python train.py --n_experts=48 --d_expert=192 --router_score="softmax" --balance_bias=false --n_groups=4 --vocab_size=19507 --tie_embeddings=true --optimizer="muon_hyperball" --train_tokens=497800000
Below are experts of layer 5 (counted from 0) of a mixture-of-experts language model. Rows are named router (the router's row for the expert), gate (a neuron's input weights, with its number), up (a neuron's input weights, with its number) and show model dimensions 256-511. Each number is 128 + 32 x the weight over its row's rms, rounded and kept within 0 to 255. Numbers have three digits each.
After each expert's rows: a language model's description of what the expert responds to. This comes from a sample of Wikipedia text that the model never trained on.

# expert 11
router:172093120116142113083144145132127109175126138128131197134188155153159067121139156105152173142131143140108152082094145162126138073118186150135111089100076079180106156091173146121137128159146134137150145129167099104091125201164196156117153095088153141163160123147114128112152180063119120118136115133115170193125204106121076119140114126143061138155142081149197179206126123160143106079146101121151122116140128089097141113137160097114134088212129080148103149123093163147119142104132119143095199124113151126144130135181131137136134157130093197128093159137148164149115130199141119083143165116149129151143105161116136142103133134106119134112150154108143093188114116116151134101150101154103057102132081158070154096226128151155120136119089130109072133109164104150130148124107127
gate4:137147120107179118088085135135175146148128151075127141123121083129163164130175113143132099134124204155122134104139110084152130134096187144133114104132147138111132104172214134099063129173106101128125128136076166117150178107144124149122153127086124128070111104222155085127120133199150100136166108131087168141080130143167144126155071081154152026185130161083105123110140102129143126168170124212119130162097123142114114145086111154135070137149138120142116147123079169126058120175125104127178151115125118131177146134134107126139153122128162116134140210179084129114128132118118109131130093097128132146145106132147103157090136154144113162133127085123085146160157084070108183147160104128174165107121116107136114112102109181143163125193178114189154160145184086138087116171140122
up4:128165164123223101103073126128171151123116162111161143118148100141140169147146085174117117115145189134151127141127135075132136146096179110122102116148125121107112116130225163100051109185088111120134130146090155113142173099166139172127172120076120139096158119182152110100127150199124082148175126122070168121115108136159174152134056061170133048176130122101138103085133094128134118151151144196132106156099124146133120142095067181139094121146128093096099165119088149127138107163100088131187129121148099132149130123137137118129141131092148132147165171179096124126140132090145087128113082090148145179156101143138120148069135189118097143149092077149079147145143100077121195167126128156175124116084132098131133109083117161138151134161142136180161156133193114104131087161157132
gate5:097163130061121149172102106123098145131157099152164104129090129096168166169151160154122178154089139140149129101075142098168119110118061121105089147108119156081104174101135150126144104099214136124136112163120146111096178135063182077123113178128099147182082134179107113148124091113111116133098106088098222149083219103161132099146115140154128180113109144157112053088121135108138104088090058082065059138144132135168055157069064116144087129140168132103111152066159115118127150151110135119113108116104107166076116159165125159122145118138116136108137169141106085103099100083087094103119153138132181132112155102151100133095098117117097112151170114104105165087119076096101160144123137140158133053144111125093196182140100165159105120091137123108112104125085147082116115151111108
up5:197144122167094116109096140150201110142116174062106148137139161114096141091103112121159136096159125118107132141139096182089155171138169104155207120119182162158161152121098133155132135128063141129102115068158044117125120151141108122126092120146157099132167149049118163096111115129115142108159169147170000123174083102084110124133135146072162051128178115100113224132079131103132107159228186159185147120053101119125184082135184147120140098118095098145119141145112115163140090145119119122150171098115159129130207127096135132128094146091134144129135109135135178147139132196185150190156143092115067135149094135132188120129126145136127122081091101169145123172145169164113123144151088166135110170150129184148093100120145076136157171175111112124157156114147115182122135108105154
gate6:149111116168113140123137105160129125143150074099195144111121144118144136100183173131144160085123163082127121127173140121211145184106199099120133083168127143099105113130165135128165098108102090128117120160115127094097019150129081070112174128199176136114115147153128099111088154071169120122142186107105142071135105176124115165143167145139135118136174114144154112109137113105108160121057167158151095182138132112150116070115050097133177078088155083089179154184044076169190119114124116174187072086197148142155102096133143146102134061130169130093120178131162131100119142155134061130119161112130083119066133116124157106113073110122115098117145084098108189112103167188200148126147128117202125138131136095126095134095114120139128158116102144159162090108065216149149097120151134
up6:118132117092136118128128153100102144120107176157064117125122106143118124151077084126118105161138102164129125153089109143038093088163059161153114176091108108167140152131088116125079162139161180138151130089137120172175245106111148157154102116040080114158144094096135152143171121188094126135113071161139103159111143080132139096128082126097139146106068132102120141126138146156156083134206099106104161083112118141091127178148216150130079171186108164182097097072209181078057111149122134089075174155059122127101144148116128115126110177122072131150141076116095113167143086110131189132117110152137158134173126128130082158153177156121125158123110164151146051132147118063049118138119139136080126120136099165142153099157137135124130099132155101100090172132181035107117154124114114
The word by, especially in "Preceded by", plus capital letter pieces opening foreign names, such as K, St, Z.

# expert 5
router:192137130116151093183129096145124139153123150129112112151128168096142199167155171087184099174138120131169141124131195075070045168121094104139117152090135125060090119085176161150103164130071151100116128114098108116138103144077084157161117183113154133125117142089087124113141093154173116065159180115108109115125187192101139209066133122165126117110112102124144140164147129098125095082150066145111118119110126116171137120145171144114071174165142111124111113130099069138138114168121186093101109050098130154152127079154094124099145104087190095085148121148166179107159055185157124140090127121109139083122141163098107081155126151153163122119162050127178148135142110085086073126113075195122174134083075116137072163171104149070121143110110162148134139117166119142132102204131096
gate0:161123137144171128133152136097093176073109080131161110123126135165152116203177121133165125166129121117071088144169113134145115115085132147141109131182126158145113098123128176072131084084088165072135122178148079104143119159082089150167085095105117147099123132146135157168060099140140118187181089103082182144117109120102127125207181091095085084221113129066146138115114131107127188139213106154159152109121139112107176134130122118081103140175164153139110126144127119062134114162113143170144121161165138099095126118092130101146132117138107131184127141105150146117126157092151126146148101023109137131149110103099112092152158116102212181108130128123175137074079088129057177091163162160106163187146116069130151205140113102111114104105182105117133145134114177170200161122103184
up0:154113154152176120113141144106100160085109078133123121091134108182100114199186131152188116172109138103061113131159093092148088113117155125144120144155125151123115097144133150054147069115084169055141117168122073087124112144093089153171104101120124129101098092160143139135078097170146118175176057103115182129114116131097110124174150082116081091190139127094137122094134094142120188115188101127141124101156115120111180104141096109077112165160149164167102101143107115105094072150099126170122143137133117086096145107074117105156148106103137137203126157110152149132130184110146152128138105061136133114127094087066125114168167092104168169095094131120183110073063098126090167095128144188074160179130131092129126196135077135120106122112163120153126156143130184180187127129127194
gate1:118143082128090138158129127123103126095124121087043121136100144110173121203102097134165140055145140128084161108160123081087114112085150030140075149120162105152139118158098144106098076144157180127105090109147131088094158146128113171116130127178098102114179133112074143121164125172110135114125133139104167164080129102131176137145148140169111174134109147136150093105167121129132112140093106103170142073152158083099081138126132167045118160160134081139121150161150164094073159108153078150173146167178157130104133117082165146114169158157093106179159066096091108126089110100168171106123171141141152145106084135133102209193095112108136201177137101112134176110145083127092138151117128077098044118179143157080109145123131130120148157164173193132064121112155114095170101081152120
up1:169084176163169119113151126089126099161161095148146099146155110152104102063074117143148089177099098146106151109140207116163153141143111198149167135098135134053090101128110069184115155099109048108160122126122121135181134114129154095140101167150128153119081143169114139074154168134132194128088136086127095124139136110141079156153079115140166143105146062111117119109150171112128124157175153148057150127160120156124180110117173141186093089120156109069102101105084053134146132114120176123093150101074126187124071099137136101114102080143128122118121136097141104102124128171111094113131114154097146082148135198153104082096141140140063132121129158123145096129141167153116171127141134158169176146135111111159141107101118100130179082100144117092134097151088130137117173088106177
gate2:117171126162118165158136101084075109115165103080148071110095103127152133063112123075106093050078081131127193076136116150182132112108210128137122090109148065145076158144197145155139151149118146123106112128139089151113132152169083125123118160104149123192099147152137090193130077104123146084150093088121162161101104097166123112128158174126102119117180155072066080100151078069142140087189105099164066126116131074098151150164121093171152100091122113207157120116090176144106210119134111181142175116136097132204118179104161110115136083145106106167142172070130187107095106186118111126172179143147174097164156166089108163076107099149127153129151103159129124156128074178077139169112163102086097146174149126047154180124150135087147137155099109121143166134157094168150147137103137
up2:166173162141136186143111085118090123160081143135155103112148090126157136103111150118123115082053138105108125072163136107089119180127144089153119108087168118173138150138153086161132078093129134160089147059130161127108207143209120150124180137077121128129136147170151051093116065094092136088099090085142168148123172152122171087125203112170118148096108136088087111069125124102129088074164110099098184102052157176151127120125140078153164116130103166137131085160183154137148165109116147141109143110163096149135114154131132148080127105109098089128093084128085179136095106116125166090125136139138147083093165081127077106099145079121144131096133138106070111141096118160121137132128160094071175157191145171080212126127142135105139152128133139103097148176171132143122136160153125
Capital letters inside acronyms and abbreviations, often in parentheses or table cells, such as S-V-R, ECI, IF, ROU, UNESCO.

# expert 9
router:125140128102118191116133028143073093128116160149132104153183129136149104132118201122074173153123182110106122104119152124104094082140176114050109134108109130143122080135130114136133098131140087121162124122165177112200135086112115120084083125151153139107061113144096158125175138163097105108103150100159134105153117149111131095163054129100125196129104114037054096119094069120142108138186107099145167089151186206125153149151129109140102066150107096114155092086126132177190152134167091091170092121124119054113149132144115164162113117139093083145098113122192160205102171121144089120128118164104122154108134109098126106074161120145182155096138108139124123133109092083079136121121155133123164115148110120135109129080197130103095102161158163124104084155175116165133098142198121
gate1:139128123102105075130083169065116155098138115157150103153143118189137168130191105055134107080104134152121085169122143143102120183059160112103138064138146104129082149077098116137143129095127073138063120123150110157129160087186098193112167090109098077132122135114129118112195110122132106141116137136112144137162125142112067126158188084081086074153174097124098142149150145161124152094119147150046104217216045152066084119104154093151113098173192125164137164143128127113145096114104123116082134126093092153041118099111100192148082100102089188105077096116118135197114114088163185143165141161134046156130121116143103076132130139144111115141149125079087140152124140149148130131100107179159136186130102121139114137147130137072086140135131143157118121190079133105110126128136140
up1:105144141130185197111177122207129130152103146117102143126124158088104080126060137191118170183125117110139167110149126107114109076182084160187119196097138163108195103154133140143139116155126175108152149125129156138140114120085157047138108139155146200137140136131105108140074136103125174100123118077154131145094125073157176136085087174171173177089070179140136118118117112073146100180126121127197124046042174082187158169151069146130130140063071133063118078104126126155122144139141128136153081138142140114212143144129159084097180148129139083156183152113137107066144127145073084121111110074145196120140156139107150184109126124121153142104119125165164114140105138126094157131141116079124121068139148141121130120128110122158154109127116112077145143046154124111146142105118147
gate2:080145163121196178170109126161106122162107139146134140131156177126087152081132183119130102144172100155153106151143114138116159165219149099092145154126205144125081119129155107106108119159109058090072180092140066086142104114113154096128180128120185128137138120110117110129138100050093153118126116149169119099155087133094086134150159129126116134137191086123133112135076074097110138129118111106179094092178139068126075096161094124130120088114136095135111181109123093131134118084162151125119125118095191112106126084143094161080135117145128125208152112145146117091114153097169136102090116158145119164149089148147073116155088195119168154107218095145139049145118132092138113172076086130155103127157064054136130138150113105159103123101127099080134169129120129068134134207128126
up2:070164155116209169165118136165097130153111133141129138107151178129097162072150196125141100145151099151147121149157112151131160150197155094111172144139217144129068139145156093111099128153113063101094182069163085071136107118127152098139174117122175130168149120103126114157149083058074139106139098146142120109153078133107060141131145113133142113137214080106133083127095084086119130104112112066166075102171150085107079105161100128127123078115139081125115165115125105137142115082143132120126122104111176105121122100142110184093135118140125138193165108132143141091132163130169143122080095167127140160154093154131094121140067199112135179097181097159131064163113120075135105177080079127170082128164070042126135133142124090145114149109131103078129162132128142073156093188133127
gate3:154076082124072149141074106102109152078134120139130129108098220099126136102134074136087152089149131151132051188159044066141106086092105097101070104121132144122090115149159109080181134160100148155124079089093097118095115186114056121187149129151170145174081139190114101198100122148152150166133106065131101142111079150206116068128120148120159097157185137127141124152147102127155151147185098148148152122125144069133107072149140029145127123077160130121153149189064121137120141117086071098164139155150121115152126116113108100128138162125187153190134153083119137094136166135157158136122123121097120093146093149094120131122113140151157134143106132120125143082151129166157106119158163096173168100161157147189157123069075102150179121145108055119141112159143110181181166106105148
up3:184108117107118124165120129101107152074119104143112146097106247132146149080095121157120109098147118124152031130138079059113126101100115094137113144141139147155079101128138117096160117150109138138134095060115119089088111166100083110142170129117204128180075156189114106198089103110151114135155099097150106152109092116178110064115125140121139134128159151121154113166098111114165171123165100177140127103104128088142107079139118042134128126095121121130135112175065122127118115111074091114129136138167127127179138113052064082130175149133182147163144177152111120136161178085187149129137144115124112094147118168089112142118135132121152119118086145113136159022144131157131099115154168101182163077197152168138139122070053076156190156106099052088130114129113116183187167063105161
Middle or final pieces of lowercase common words and technical terms, such as cad-astre, shall-ot, t-ire, Vis-ig-oths, polit-ic.

# expert 37
router:107148100134130093078158226137151073113130117134099107111131169103120146149088168114108060072087116139154131100122122078108108126137125104096124137141141159088149119097154123169123121139152128151164118163116152092140145166164136095108085116156127068130162147097135088071160126172095098116083062182147104161157091143122133114102138145082158135106097151119074136102134143143180144143091085171140077107141092127166138147142098137114192148077115118082140132139174105129107127109113140046210081136068151096139117169095107171097158169129133092107073105101081138124173105116178129157113140142113192092147114085142166085130170142143154162138202116138094182138127112051104062037175073124166205151132082156100186193159132167105154113109154154087083153131082160073167150126175123
gate0:140094076115146135103074094117086115074110108185122131138125144085179159165139173132171169145117150163138103125150209120145112132163151092078137126076090139095097136099086110121148089144144094161114103112079154102143148072115142095151190158126182034129187095110130171105139144124140132108132196128144153156135136131133106152060121121105114113162137105163128106090156078165124117093135161177164118107178140086061125126132112099130175096160119160104093150146121142111091161179106134154125117128139081097138119099213094138133068145122163137153107108176136081150149103158111102109142079120143132125132104155101082145104169051190170140165150143151164148109131187141174086162112055140128123196122077065162123126101117187154150112155097221160076103128111146181114079100124113
up0:126135179134114133143198150145183168184149147068143125121157088203068097093116098153105068101149106085097162128113050131094187135111073166174116100181156127157166096148169162122135165094108135081146170118154110157085111181142103143102067100147089250116093119169122082150105137158111092129116070121116090103128112122136145123159129115161135164130132115094106149150115174102130124147108078072110129152078140165200165130133149158155080145110140098148185104134147131163179113080139137078136160114131178151103147162046172131127193106126079149104168159064164173093104160122136140149112169125151117112114174111138170143161079191071095098101050124114108102141125077126092158122139174115112148095149201175128125129165114079082107129119152069100182152118154118080146170154125176
gate1:125142147096118119091149091095119141132097104135153070135117136095141093100169132155122133125116121089119174159102142081139108094137142148122120143173106171094159085138107175150096125097186121098115148123076186138119156089146099124147139113100143097194112150122175142138093079106157137162125162091111142174144131088115077103137120094133131185164122154147169073139077157112169136136150071138139045121101146085149098037138092115191124051169119117141168184110147094131123082144133056131183098037124092121077093165142098158109088219039101134140063050137116079135104169096158113193069112156153141135114137108147132132114102100164173120105088111136083145084105117144131075037139114041121158144168111121093144149147097135069152139102080140116131086165094134102077168107128120
up1:129130069171101114177089142162102086113131178083129197156074121133167180154141132071121137102134109189197104119153117175111144191145123128138079060143184055112087157090117059079134107171106095145147106170158138083133095130100152093113117156186134181063175119171080141145209153126129118083134106169135137105092148124146094120145117103100161100073110106056133115120163129180056105112115181129147161122157087167101093180112142087076097172060123128126136126095138175181156157102146150140110105179104098155167129108129169111141167063147147132086147217123141156111104067127117141079155138134129112138151146102123093168128148151075113131154167156077179204112148127105104178204120124180146163116088119112085088119133167121183086108186148099112131109177125145140134113165102110
gate2:104146108173126097120131185138170121062142117209155078153113130181130140102147113129178078167169114150088160161103144057136160111126059132133191140088162176107160119138091108143109120128108129095116105143168127165094096075167168113080115168150058105128149118075180122173077134115150104145115078180093114150149199055101179114066114186174172089110183077107152088140191110134122139121111136157120089183138107162144151176129111139065114116118086143140124064135161156140109103178142087153147136079084191074138103139084143198156132142128152188044058101104091113135114138154121124141151133111136151141152130107119160135147109109087086094147170110136135107119144090161128174117139119141159140121078089140148105084214113127143160088059134110111142125106164161144079130164110136
up2:160106155116121151141111074119094139187108150049106203102146130080127094127082130121083171091068149112176101123164113224120111163115168136125076131161117108133085123114145148114135144111140149145137150125098121105154168190116105131154139083112202154140099131160095132097154118161090135103146169072153163101107094177137104133174139074096093164128080199140107142109077124090129124146167114117137172061098124101117113083109143102207106142141153119107117197121061116138156150110101173098119133172144065191098147110185133053097099112156097075189201128156172187137154114123128123126123143161102081108102126146098107126090120173148157147098115128135137146143124160129125093150097154122124121107174181119093144150051146112121093179227135108140099129147075113118180166092126095
Capitalized nouns in names and titles of films, songs, teams and parties, such as Film, Army, Man, plus == and === heading markers.

# expert 39
router:117152208076153108173145139135110152133084148113129131103103151144172154142179170128118165128141163133113175084135171133122141123125121130115066159135097213149123073114142082151160128144110173136129110095077178156022161083119120107122063117097123174148108120132126164129139121155162129076090123135083109126180201105113095131152155145155076095145134107123115151126145202162126123102101120132142129118064098143081140031147087119084139120068088129134078135143151154155113100088135141165176104163145133145065095168041088156128144129084134119164117115126120130100121149133134155212207129134119166168146197141124132157147150134128194136134087163140201158173102157148104150134159148117136161072124200093145146130102142096138100094180104150093110192092131077139121112147095202
gate0:191064121135132103111061143127075172097198151078087139158130101098170173157171100160097204142126141151097192117108108113101095094183116168142090130085087140110109157107157154121151169152160121140125093094126156136154172097095135101090129114126128125154150139124153141147128147101160121102131151141142142105134155194115150121131138154131154148124096135085094118084086085107161080130183100091103149138064158055121150080123106143166132190158122138105147135134160160146075048131070055097122143081134083186133091153071132124160174136090156158193076166150138088093157173103146131135100152156148113086131115068180104140087029122084117156123112131097118185096141095085154126101151173149165093119123140153162112120106110153081176141176107137136098142096084171170171163128154119
up0:177094110128139117158069137130080194092194119060099133159164085062200136186177089184127177143124179128131181135099119121143068114181097136138083109090069104104162147115134162115150137164142109139132119091118141123131142111112143115120140083136111085125147152167113142129126163159166104099139153099124171111151117147128138112105116135108144216169092128098095123121124082077174083148188096089083137137090171066057132119096106144159151136147114143098156093125152158138111099141125108089082129079178099206088135181081152151160156101118141134203099175127122108116150203138190095131089175134138123062107130095160098123064011133118094197124129085069135188085127082118175125069163152140141104122176130154152069118078104150060120119156112172168120131109086137131144149136145126
gate1:211184112181103113162093165107164138069154133151129134180123176110157147163122122119139139140056144171126139116234144141116117200094044210080110145083176107141146171121102089140147113162127135136135139152089179169125136113058139100134098093117148164121184098121174087141089157134087118174164053148163103106127137092145065151200118154121165162104151077123116146125080173151147134101086133118120126133113138140131103128110067102117124095123129157093178192169134071127104089138131093120163106043060076125126098127157076117116129122102173140136144065138134092147101166113126079125147159149083126118054115129135127139077115144114139179176126095204152114133123126159108100121134138125217145105151172159089099094091127155132106168191149130125142126119102118115091156050050132
up1:192175107169101132177091150111165132083149163153153122165141130127143165156144141141131146145068132180130128118222140125116131190104046172096118152134198101106129155130129087119135098144144117124129128165084198131138114124083173063139133089123143161118171109140157084152097145129093075165157069137185119108107136075170076139201118143147159146108151083145108135132102144161118127086115100113116132135121137149105114118113061092112127105100143129100178212169150060117112127122138106121144075066077070143119096113132110121116140120101192149119147091142113113151087160107139103146154146145099139124075122104144122141080086125117135172159104099219134122137155118133109097153143150145223161122158196156056109083079089131105106174192155151148131123115101122099110142054076118
gate2:148115157138115137098208124098224123119195101127128113162112113165132127112175149154129121159061126139152086135100166150155120134102107096178169136132126099089121118104099138122042127161088082128147159153083077142125138160109145150152165142132156146056172205110145110107095127089162111081150136160083132160182120098146114179139125152115149162126121095146178161121084179148126162116149151061111108137142151086107099131126072138115122181147089115086121068159107158148121134091121099097143127095108103171125172134121103150142105163084152184097146166137132038145134089093141110169079164181194210091086141130090121137142126150148036088116096150150105154082122117157134113153124158158119156148085196145146144123172117087151133142155142097118125082074086115094135192110154104
up2:149106130117143139079206116086214110126211114142129116161126098175146148123163140171148130186072150119150097123082158139137128136107117098161146147161143101109117084133074102126049118143101088127146142179071087134142105160101147121176187125119151121074177177078139132113097149113161119102150147143093130135198142085148096185145127133100141169114134097124179149102088180157125164120161160052114095113132164097100105100147063139109130161132087090096122092158131154158120117090121099094145146074095095146112166143128111123150101155069139165103137168152126040163136091090121090152080146152202189073093147151100138140135114126139050076127123131148137147123128126131133125145118136164131165154100182130151152108179130077139139152178141095116132084090083119090121194144172115
Commas after names, places, dates and clauses, plus ")," and '",', and a few fragments like United States.

# expert 45
router:144149135136177116133122151066081146124142095143158086120117141104146135087092105095144119099086117125147171128131223123110118126121149102152139102148118193139191148161089178087151118159106139164156131094137145128147152148077150178147154139128137081157199095071113122165125125130185142097180039151129113140110108162182145106083139107130180175098169082082105169096097069155072101138134171090178116097156111122153096128171143089102112112080094112113139102140123167134131181107111097106133096111110121137129105142109090084148088147088130110113179182130177206134104192097139151132119160145133144118152171136179037139126099117097159079151100146147128141148157124138134058157126134183073141176197078125099126085224126112141135161120104148120118117136172083153106104131142158
gate1:149156086062136162069187194061097181154102158146082164120146112084161104165136134150133137121114135113155115136073108112112105135120123113146071114094097104214128132100086088119075109162115089089134135125174159129122072090165120142192180154130116160127151160090151132179116134110168097127121058142155105127128112119139144092072162127092173138074109125142103140083100153113120092124143111206157079092123124106128131147164129117150202128155108080120089093088154115115095139144107169152080126137084105097113064151165107154183151163150156085158165169166102117108155131093085126159113067113142105095073126129153060126106073085190096067099217108080143093176154190118184144137117131109095118155149120125142126102159116066104123133182119148109161142160103097101074043149096131
up1:116107146169158087188059042188125085110164101102152090138114133144102157083132125097145146147188121125100161125178126145155141141123140132116170108108147159046123134117131156135182136131134158168133110153062097120123156168114155136056114060151159122170093079132104114060153143130087144148135187147096148133113105137120104160189123119152115140194196141147178125189151129172145145132131137080116158160133108148136135081082110106105057119103117182134160153185087150154180103120120089121139133119161119161129173123112152100065126088115098171095112074105122128133108127166162116101130152132090154168176121133103174124146149131105166177126008155170104148068090085143040123074133112165152145078109129136135124150094124176123153140055132094155109103097148152164208200101159142
gate2:177096125116133202121175146154109098110153136113074144117127120148171159069131129113148115099130150113189162140146103130155146137167160131122088138109115154071125154173170180122194127063129180095101072130108153172082170087116162103118113184050115121162122122166151135169122133152146157170139111176094104119102127141105127106213124141124158159098155086134151098127146131255119103126107145131107165106130135163083054123100135140154130152129134149182107093161154103150157163188120142127119145081138128135121110156115104081162133136159125104118130168109095168110094141115103141124156108178203126126084061160139116074109148186125090109164143127116166140164139117150167174146125160088121094138124110106194087113144196148155081170165117166107144072136109068166108098097206148
up2:090176148111118069154089109169128181160073140145139096098129178033098130166094098167165150132167123137067097106108138141117119124109130143124135116130150150164185100102054103109118098171146097103158199130146093113165074135128105140178150125178114122098118124120102086119110077119113107102111157107179181093121161131160156190101142123146072116102117189141079183150139124017114141124118103137150099144147163129133179119131100073127123105138169118072169146158091128135114092046104084167166111175115104144082185118150179184145101151096169135132163087154137121130169143113104141151082151068110114145142156105148154165084144075140180100113102117148090093095157150148054105112148127114125157114135123149080194114108114109129145110053143125124107161120116166136138164158109157
gate3:147157129122198136132129108130103125192129133151125100092124135110165099217084149144165234171071145094096150091084170090134174098106075141086075116104105090149161118138138118119110136091101176124175080132129148110138086104135109118139140167188132180116109147165153090087145147091174144102137147118161178084100106125109136149153142178156168079121110133129058112120046111141136109122192164133135101080058182096122186132139112089148112074122108131071156102123082114152143113064125090141142158128084171114180150138086111219112117091133143039125114121150146159131140172139082087119117110145098110133110116183100092122087154127253117056135162082083089091093087112092173126104119154140106132131154106106127164162133139131081166074124139111131182143144142156115156127161142190
up3:113055130134042112106110151117133109076145131126143184134140085131077168043170103082113032096162136179143122175147092159134074125163158089173147118143155171076139143097107154134153114163158084147070159134156101171128161093123169138122147076065110064146132108104118161161117092164086125167128080126116074185162134139139116118137109058101124193131145123108200142127193152148109127120082106127118144161222087153121079139080158177104112185134141116197095152109170133137128135183122168134104087122165090162088126164184141066137156155107114204132133143098117098149131108135171174131151137102153133110139125077138112133163091122000122188131103157161190148159161135163096125141124092115139092109106169137158081088113110125178106186113129129129086106119119104126090134107118110
Inner syllables of non-English proper names, mostly Asian and European, such as Ch-iang Mai, Min-amoto, K-ao-hsiung, plus New before York.

# expert 35
router:157150143129166145125104126100115113139169158156127100136132086092096162108111149103114109119095150149145130074164115103097098161139152166178157150106106152155187125120105108111174115164167209123111122145109156118119119070104161190150161109166098073139134096169150103116146123116162145086086122161181166110133117145201135096161111143108103091147096156121159101092136095119147115029148148085149108128137134136167187142138144152142124071161123090130075175140153131084159108123105099148052124080111179111217068127115115133140172159137109127190165158163158123200111170124117171140122142162096101125119125119126122147087178166064145126146122088178064105110119109143138173159129134163136137137152171113096146178126074200128124117137132186121069155102081165087110177141082146
gate0:099118155165099139122086110101174093120163174164137105152133081174095208150150133107183152139135093116114143057109088022146122130132137114123103140158085125094117130124156106123167140142167111138140141160170166092059139101101141159148096095187180132088093162081152171156159121097122150116153121132137179039148191092147126141078123117172210130152138112091129116082069134126138125106161115088066167173153187111092160113164167163105129122087120131198082151128094097083109109140091122134123141090107107129119103141161157151131142115118128088157142118184123164122162102124105089091056175150128146102179123139099161188144123144156158167101127109165152075119178147115134206165112147153109145184094121141155157098129116162088164101119099162174123137096172168156080120189109187
up0:142132106093167120133155132142074166130115102092109145098112168088178023110102104133061121112116159132140098189151182245116138116123143168136147116079161132168137133131092149117089128113086144118115114116098086160205117151151108111122152149069087137160161085163096095110086127160139110133106129122128064232119070165110129129153130148094054120108117150179128133168170118131123131139110127175188089076102076142158099134089096089162135139169140133069176090100157177187153160129143131127153107164161147129125168115087091093116100152130106176097110142071128089124110157154152163170193084095119114150085148121159079057107126115103099105169141171083112176139094115134124051100131108078147113087157125102108096135117129092164083160121155096086129106164082079103185157078176060
gate1:133136133125108124143172169143110175129097104138118114187190125081159109156150169134136164142163110062132121108150097080063140136154129120121146156115122179188168148082120137111155125130106170085109078112131143110147172136107139152106116115166128107124104089151095061181104153140095101076150165145132103127119129120141145148090079164140181151120127138134136103134109150162212107133107183126122157161139116170122155147093144107123141170156103237088141140169090115077148121162118100146095191163170170148135095119115150064102122113108081118192145175114118148110124153163144165159098135168065112164163116188093105131100140169086165149191133081149119087140106123110125125113214170087150116134150108162138174108125129177132109072095126155118155127146124122183138104144189150
up1:123142147144150111110079096125114107130150148141128158083076123160102149100123107126104104133104159200130140161111163179169123138122138140140128089161161091075081122166133127144123149143132094167135171131102120147107078093139118104156142127102127128126163160094173191085142101099128144186094084131112144153137147144101122124156174123123080107134142093126117153123155112105051168142134091139128113100121120084148096101162119135130116089113144026164137099100171149174113146089131157105161062089094073118135142157138102189149145160136157138069119086144134115136140117092125100105136154070198141081112127083166149119147113101189104109058112176078152166095159129151110122114064071155110151125116156096099086140140108068142141178158127094137123120092112131057116153095058135
gate2:138155137120186186090125077107142093109121146117118141172129128143170126181136109180133125085077091104096192120121122073178148138140114105100130084139091140123144133122118119115142110127120136125116042170164106060128137154163159187171140123101131100160077092158124135141165140093120122074132123126119158156106103122155130133175146081114166190172129084127136121125107064109109092102082147129155145138151084143181128165130133130102106161155110115124109135109120153125149183146115127177149161094152123050134124213088186138175082120050192117164101191101140084125137169110130181127088098160174119151127191118138128147094083151133165128133137144152099142149191103167128142129090136092111154130175122094091150158156169109158185120152105154133104136149141146100082138116128148
up2:116101177130098057162120148140153130151131071111119134080117120104118135105144158079091146173160148157157074143111130126105104117132170128133168159167167133114111118153123176136115137142161125121155229089079147177147141102122113093064125127156127149086181177105153115133113106163142114180088132135107099120134153143079113124100079162132080082120135188141058120156148173135148169139162101141110116164092175118066118097151134135133182130074180127101134120172122107128091087069152129066134108143145118170139150059159070119094153148174093137115141060162151198135131103116141071150167148089100153106146095117112131099145153111116089151074123111100181110113067136088159141159140133155151087123080162164144102093081090151083094149113207084108128135126108129154194100127125097
Content words and name pieces in sports tables, infoboxes and taxonomy boxes, such as Apps, Yds, Football, JPL, Genus.